From a checkpoint of a small mixture-of-experts model trained on Wikipedia.
Size: 14 layers, 24M parameters.
Experts: 12 experts in each of 14 layers, 176 quick GELU neurons an expert, a sigmoid router.
Training: a variant of SOAP for the experts, 384M tokens, 5855 steps.
Below are experts of layer 8 (counted from 0) of a mixture-of-experts language model. Rows are named router (the router's row for the expert), up (a neuron's input weights, with its number) and show model dimensions 160-319. Each number is 128 + 32 x the weight over its row's rms, rounded and kept within 0 to 255.
After each expert's rows: "mostly gets" lists some tokens that are sent to it at least half of the time. This comes from a sample of Wikipedia text that the model never trained on.

# expert 6
router [134 138 160  87 124 122  88 138 100 128 103 211 155  97 118 123  71 164 144 230 109 123 161 157 136 160 132 114 140 128 115 104  49 167  94 105 105  93 148 148 171 152 163 112 103 106 168  97 125 141 110 107 111 122 114 114 111 141 140  76 156 132  90 147 140 103 138 116 198 122 107 130 197 101 125 155 116  83 192 166  81 110 109 126 126  94 129 133  91 116  67 172 155 132 151  98 118  85 115  93 135  73 162 161 174 129  88  66 105 163 178 103 163  98 125 132 106 148 142 103 133  72 116  46 118 183  69 218  97  67 103 130 119 185  70 108 122 126 140 138 100 116 129 102 163  88 182 157 192 186  35 142 150 160 156 124  61  89 143 109]
up0 [127 146 170 156 103 119 105 115 124  99 142 146 111 115 151 121 177 122 107 171 182 104  67 135 164 191  64 104 106 161 148 121  98 179 120 149 168 100 119 131 113  89 136 102  84 143 150 106 147 122 130 157 108 133 125 164  93  80 145 140 122 118  66 129 146 127 116 106 132 199 153 151 179 102 157 170 174 114 161 168 135 144 161 110 170 138 105  94 154 117  77 107 103 118 131 189  78 145 134 116 162 135  59  90 210 128 113 137 113 114 184 168 167  84 155  92 112  96 144 147 132 115 116 139 141  76  67  97 145  91 149 109  70 141  93 169 119  95 148  93  99  94 139 119  77 109 165 114 173 152 112 108 160 156  91 171 186 139 174 143]
mostly gets: "le", " a", " He", "e", " e", "x"

# expert 4
router [143 117  60 158 124 120 128  58 115 152 119 149 154  86  53 135 134 104 158  82 169 109 126 121 121 128 182  77 150 133 108  65 141 114  92 128  83 124 142 126  66 140 124 109 148 154 107  80 204 192 140 116  86  76  96 150 109 198 118 125 208 119 117 137  78 141 142 133 131 113 151  76 143 132  18 144 145 148 139 135 115  86  95  88 165 112 165 150 161 145 128 136  46 149 147 193 120  94 108 134 139 127 136 121 135 145 105 115 106  95 114  75 122 100 156 138 137  91 108 141 127 129 180 112 165 106  92 114 112 171 154 144 102  78 154 116 115 122  51 179 127 109 122  69 140 133 130  84 113 132  76 202 110 181 157 177 161 120  76  83]
up0 [ 84 166 175  86 118 160 145  60 175 165 135 127 106  86 145 149 178 130 160 145 174 152  71 148 166 127 111 147 201 129 112 170 170 129 135 133 109 107 166  82 109  76 141 100  74 174 123 147  49 108 126  98 143 126 129 141 123 172 176 104 145 113  97 133 116 138  97 115 134 136 142  91 105 116  99  70 139  91 110  94 113 120  84 149 130  98 132 141 140 116 138 135 136  97 120 125 101 100 152 102 169  94 169 115 103 149  85  83 111 133 130 137 133 153 114 127 175  66 131 157 141 121  85 120 103 126 128 142 105 123 133 178 100 156  48 149 168  43 171 103 103 123 133 120 151 102  99  88  81 122 118 141 146 137 176 149  51 209  74 176]
mostly gets: " develop", " offic", " design", "stit", " mod", "por"

# expert 2
router [ 76 152 125 106  93  92  81  73  85 170 129 142 168  92 117 123 114 172 110 143  86 140 165 165 155 153 147 139 118  73 134  91 130 166 141 137 109  87 138 156 149 110 171  89 149 102 162  60  96  68  85  98 111 105  85 181 101 189 154 126 122 129 147 105 119 133 135 140 155 123 118 145 125 116 101 104 116 103 242  91 140  99 103 146 138 123 154 137 114 101 125 159 126 104 160 121 164 132 107  66 142  84 155 155 189 139  99 117  97 157 126  94 186 163  73 124 144 127  95  95 106  83 141 102 124 127  66 142 121  63 124 180  97 180 140 110 111  87 128 103 102 118 179 107 168 106 129 153 197 237 119 118 135 156  95 131  85  95 130 148]
up0 [141 112  68 110 145 137 111  66 160 164  72 166 148 109  84 137 134 133 102 160 121 118  82 120 186 103 194 103 129  74 105 120 124 133 130 139  99 109 167  77 129 119  96 108 130 171  96 142 138 103 195 153  72 148 143 122  86 138 106  82 149 110  99 111 122 124 150 124  87 182 126 156 152  87 130 127  85 104 128 108 132 161  77 101 120 168 143 182 144 148 131 134  64 118 184 127 131  95  86 128 163 142 100  90 162 163 121 166 161 105 126 124 139  83  74 145  66 168 133 116  83 132 110 106 127  71 208 144  61 120 140 149  77 126 120  79  90 134 131  86 162 176 146  95 180 100 140 124 122  73 152 147  72 167 143 129 153 136  76 121]
mostly gets: " d", " pr", " ", " qu", " all", " l"

# expert 11
router [117 169 157  98  94 123 114  70 105 169 143 164 157  87  89  92 139 141 104 163  93 119 148 112 145 155 130 114 131 118 118  96  76 157 125  92 108 121 117 116 163 126 169  66 122 118 164 103 135 124 114 102 102  95  92 146  95 162 148 111 139 123 105 132 131  89 138 132 169 117 113 182 116 124  98 153 149  86 182 105 111 103 102 158 162  82 165 136 144 106 104 156 160 120 121  91 137 117 117  17 147  58 152 143 194 136  65  97 141 170 126  97 225 167 118 104 130 147 113  92  81  76 146 111 150 153  84 149 127  79  75 174  86 190 106 119 129 108  91 166 111  86 137  92 167 120 177 155 161 215  60 122 130 151  79 113 111  87 170 139]
up0 [182  99  80 208 136 114  90 111 124 142 231 117  99 135 144 128  52 139 108 158 143 182 172  90 134 170 122 171 100 116 111 108 124 130  88 121  81 155 195 160 121 110 172 105  80  97  75 106  89 140  83 151  96 112 146 110 155 105 132 116 164 103 109 136 117 120 116  92 122 181 107 161 109 106 130 145  84 164  66 138 134  88  79 152 136 131 109 145 115  98 116 220  89 103 127  74 151 172 144 141 138 130 177 116 199 103 125 107 160 134 158 146  97 114 146 144  92 111 118 101 161 124 153 152 117 142 107 174 135 170 174 120 135 198 142 170  66  75 113 102 113 162 109  91 173 101 108 163 153 102  73 173 106 124 112 130 118  90 190 111]
mostly gets: " with", "%", " have", ")", " had", " USA"

# expert 5
router [180 144 103  98  81 111  99  70  89 115 132 161 175  97  72 106 109 129 121 180 115 177 109 132 117 129 142 132 159  99 110  82 102 128 149 132 105  87 106 122 199 112 142  82 126 173 128  40 140  75 122 104 104 105  86 164 101 169 136 112 152 150 126 106 143 126 139 109 151 106 116 155 147 124 107 122 154  89 231  95 103 114 113 137 117 116 159 142  73 133 111 163  97  96 150 137 155  90 101  92 145  95 105 172 198 114 124 110 145 165 144  83 159 162  64  80 149 136 101  70 116  31 169 124 156 164 104 144 103  97 121 160  82 131 149 105 108  88 110 195 105  89 146 109 180 116 132 177 159 240 113 124 141 158 136 117 106  79 169 156]
up0 [167 158 109 109  92 161  83  75  63 155 175 145 146  84  94 108 130 121 157 155  95 131 150 190 122 116 132  50 160 142 105  96 129  97 131 135 124 164  56 139 139 148 160 141 177 127 111 166 100 141  88 136  72 152 126 102 132 120  93 168 132 188  92 173 112 135 134  89 103 137 150 125 125  95 154 155 127  95 162 146  91 140 105 171 115 147  71 154 166 110 106 117 142 100 147  92 104 109  86 186 145 114  61 144  89 150 139 119 148  89  97  86 103  52 105 119  58 139  91 184 107 112 113 152 101 168 163  30 104 158 155 162 167 108 145 127 117 139 120  78 128 119  85  72 175 100 144  96 162 159 165  97 160 118 101 166 126 122  76 109]
mostly gets: " o", " con", " U", " F", " inter", " Har"

# expert 9
router [ 65 157 115 159 100 164 104  84 115 141 125 131 135 122 129  75 154 123 158 153 138 129  97 131 103 156 165 144 137 100 101  96  87 143 150 118  97 106 158 169 120 114 155  73 154 159 141  32 126 103 121 153 106  86 116 217  94 169 136 146 108 159 128 123 143 123 158 104 152  76 114 190 165 130  71 120 136  66 197 106 135 121  77 143 163 113 105 139  83 117 176 116 116  90 160  85 140 107 109  12 131 116 146 155 118  86 116  90 146 187 127 114 195 132 113 116 156 161 134 101 127 103 148 103 153 138 163 118 110  96  92 145 101 158 128 118 143 116 128 163 130 122 144 142 142  79 146 163 186 220  70 158 133 119 166 107 107 142 134 111]
up0 [133 101 162 140  79  89 105 119 102 144 168 119 137 105  90 128 118  85 113 135 116 216 176 135 159 123 136 121  95  91 148 110 172 142 117 125 136 128 119 100 115 140 156 146 134  61  83 107 111  81  39 150 101  99 102 110  93  94 184 111 160 133 127 119  83 155 129 159 154 129 113 156 181 103  80  99 127 125 144 140 112 104  90 141 158 110 180 146 181  97  99 150 124  84 153  90 176 114 141 112 127 143 136 109 151 179 140 108 128 139  63 117 108 110 180 131 140 106 130 104  63 165 158 130 145 180 134  76 152  97  80 163  92 168 191 135 170  88 142 138  74 123 160  50 130 139 117 127  97 116  89 159  88 140 132 144 129 107  76 154]
mostly gets: " his", " but", " her", " not", " about", " after"

# expert 10
router [142 185 101  87 159 130  77 109 137 122 152 127 135  91 143 100  98 146  81 174 134 152 161 137 154 163 184 127 159 132 129 109  61 131 151 107  86  95 102 190 124  85 182  56 105 102 111  71  81  64 159 117  91 129  91 164 115 127 111 143 143 184  77 144 136 148 129 142 107 105 109 176 157 116 117 145 161  85 216 160 110 103  93 168 177 129 114 143 161 146 140 161 165 113 135 146 146 165 107  94 113  21 116 165 198 107 126  74 125 220 132 117 164 140 137 120 177 162 136  90 115  78 121 103 151 127 104 178  72  89 121 152 126 176 115 128 158 116  98 175 122 169 145  95 138 117 115 139 202 155 123 139 108 137 114 119 106 159 160 129]
up0 [102 140 138 147 130 143 136 117 120  54  73 113 153 104 169 163 128 104  85 188  98 156 136 130  72 102  83 122 143 112 112 104 114 140 103 100 111 204  82 116  96 125 127 108 133  80 162 101 138 160  60  42  78 119  86  89  81 120 157 170 108 186 112 180  88 148 116 131 101 126 147 123 119 146 145 144 107 138 156 107 127  67 126 107 111  83 147 113 191 147 156 212 135 145 164 174 120 120  99 178 150 130 154 164 178 160  93 133 115 101 107 111 170 131 110 104 183 164  59 102 158 164 115 126 122 170 122 144 104 137  67 161 143 208  87 156 203 131 145  76 105 156 140 125 162 182  85 114  92 148 170 111 134 117 134 151 143 160 150 149]
mostly gets: "in", " John", " M", "enn", " Mc", " William"

# expert 7
router [159  98 188  88 151 135 101 132  93 110 127 144 202 119 141  30 113 133 130 149 164 126  91 115 122 145 117 121 107 160 128 100 131 156 103 124 124 145 120  93 128 109 169  92  88 135 163  86 147 129 148 125 132  49  99 150  74 140 150 127  96 148 128 145 100 133 157 136 166 188  81 145 120 143 131  71 131 103 149 160 124  74 130 115 121 113 136 134 132 142  74 113 127 113 172 151 153 157  96 102 189 108 119 131 129 161  98 128 105 164 162 115 211 150 151  77 122 109 129 107  73  89 126 172 159 129 182 118 128 175 115 195  78 154 124 127 145 115 100 165 108 109 116  58 153 139  95 121 183 137  79 189 163 144  73 102  89 103 141 107]
up0 [119 166 124 145 182 163 106  86  68 150 168 168 119 144 184 136 109 120  95 131 123 130 108 147  86  91 151 117 146  94 156 111 125 126 134 117 146 142 135  75 138 134 181 120 152 170 145 109 105 103  97 166 102 154 108 111 114 112 190 105 167  81  97  85 165 126 190  93  77 149 136 118 165 140  88 149 104 189 143 148 195 117 120 143  90  87 129 146 180 170  88 111 149 144  43 133  73 150 130 136 147 165 135 135 127 132  68  58 148 157 130 105 152 136 166 142  81 167  91 171 100  47 112 146 169 121 103 168 112  97 117 124 171 146 126 173 140 166  60 103 102 113 114 137  91  80 147 110 185 121 123 110 107 130  84 168  90 143 132 125]
mostly gets: "s", ",", " the", " which", "s,", "e,"

# expert 8
router [146 121  92 149 136  94  95  99 106 142 129 137 212 110  53 155 155 126  72 122 147 111 122 151  73 145 148  56 114  65 137 132 122 194 126 193 120 167 110 138 114 172 144 118 128 144 162 143 105 133 110 113 131  91  46 119 107 155  72 155 206 177  55 105 156 136 132  88 174  98 188 147 120 168  67 137 136  89 137  72 107 117 143 127 101 106 145 168 132 102 129 134 109 101 104 208 113 142  82  82 159 110 178 139 121 174 115 127 177 101 183 113 105 122 176 124 116 161 165 124 146  42 128 126 110 125 130 103 141  99 119 238  82 129 147 172 100  15 112 115 106 127 127 125 162  93 129 121 120 165 145 157 138 165  90 161  65 141 149  95]
up0 [153 109  85 154 139 112 105 175 174  67 136 119 135 112 147 142 136 178  75  93 115 124 145 192 130 148 164 183 149 119 131 118 122 122 123 151 155 158 174 118 155 151 159 125  99 184 149 123 129 126 126 155 117 134  90  64 137 110 163 112 137 141  93 144  65 107 157 135 133  75  78 152 145 161 114  89 151 133  85 139 117 121 111 149 118 131  88  96 116 114  67 102 165 153 123 165  81 204  77 199 127  89  94 125 174 219 123 116 155 217 148 131 157 199 111 212 144 159 130  96 184 130 141 159 156 154 143 125 104 106 132 128 121  95 112 138  76 109  96 107 158 152 123 142 118 235 129 102 125 135 126 143  87 127 143 101 113 185  66 140]
mostly gets: " (", " \"", "es.", " ==", "y.", "=="

# expert 3
router [ 94 118  88  70  81 169 126 131 107 169 153 119 129  89  98  81 107 161 138 108  82 173 141 102  89 135 115 145 104 114 108  95  72 160 151 117 137 130  93 152 192 134 165 107 154  94 133 122 121  70 112  82 139  90 124 132 117 153 161 125 132  84 122 124 111 110 200  92 128 141 119 177 106 119 168 115 146 122 114 105 190 106  81 135 146  65 126 131  55  66  91 182 142 120 154 101 129 114  76 115 148 198 144 167 133 160 151 163 124 115 174 109 108 162 109  87 109 145 101  43  84 122 154  68  97 154 143  95 115  84 104 165  81 150 107 157 105 125 145 116 112 120 100 111 161 103 101 100 174 202 146 112 112 136  87 133 152  51 142 137]
up0 [ 81 182 132  77  80 108 127 131 101 129  73 198 163 118  93 113 143 126 153  95 151 160 100 122  82 100 115 103 125 164  88 127  93  99 115 178 146 114 134  78 114 132 145 126 159  95 101 181 105 151  94 104 128 120 123  91 158 200 139 106 162  99 164 158 114 177 145 119 164  87 139 215 155 133 158 153 166 144 189  97 146 146 139 172 103 215  90  83 154 145 101 176  85 137 106 154  61 123 122 151 164  78 131 167 124 124 189 131 128 136 154 152 121 153 105 121 149 202  85 159 147 101 153  54 163 152 155  73  62  71  39 173  89 109 149 114  75 163 148 115 186 156 135  69 131 162 139  85 165 174 229 157 139 172 157 113 177 125  89 136]
mostly gets: " Is", " As", "aj", " Austral", " Afric", " Kh"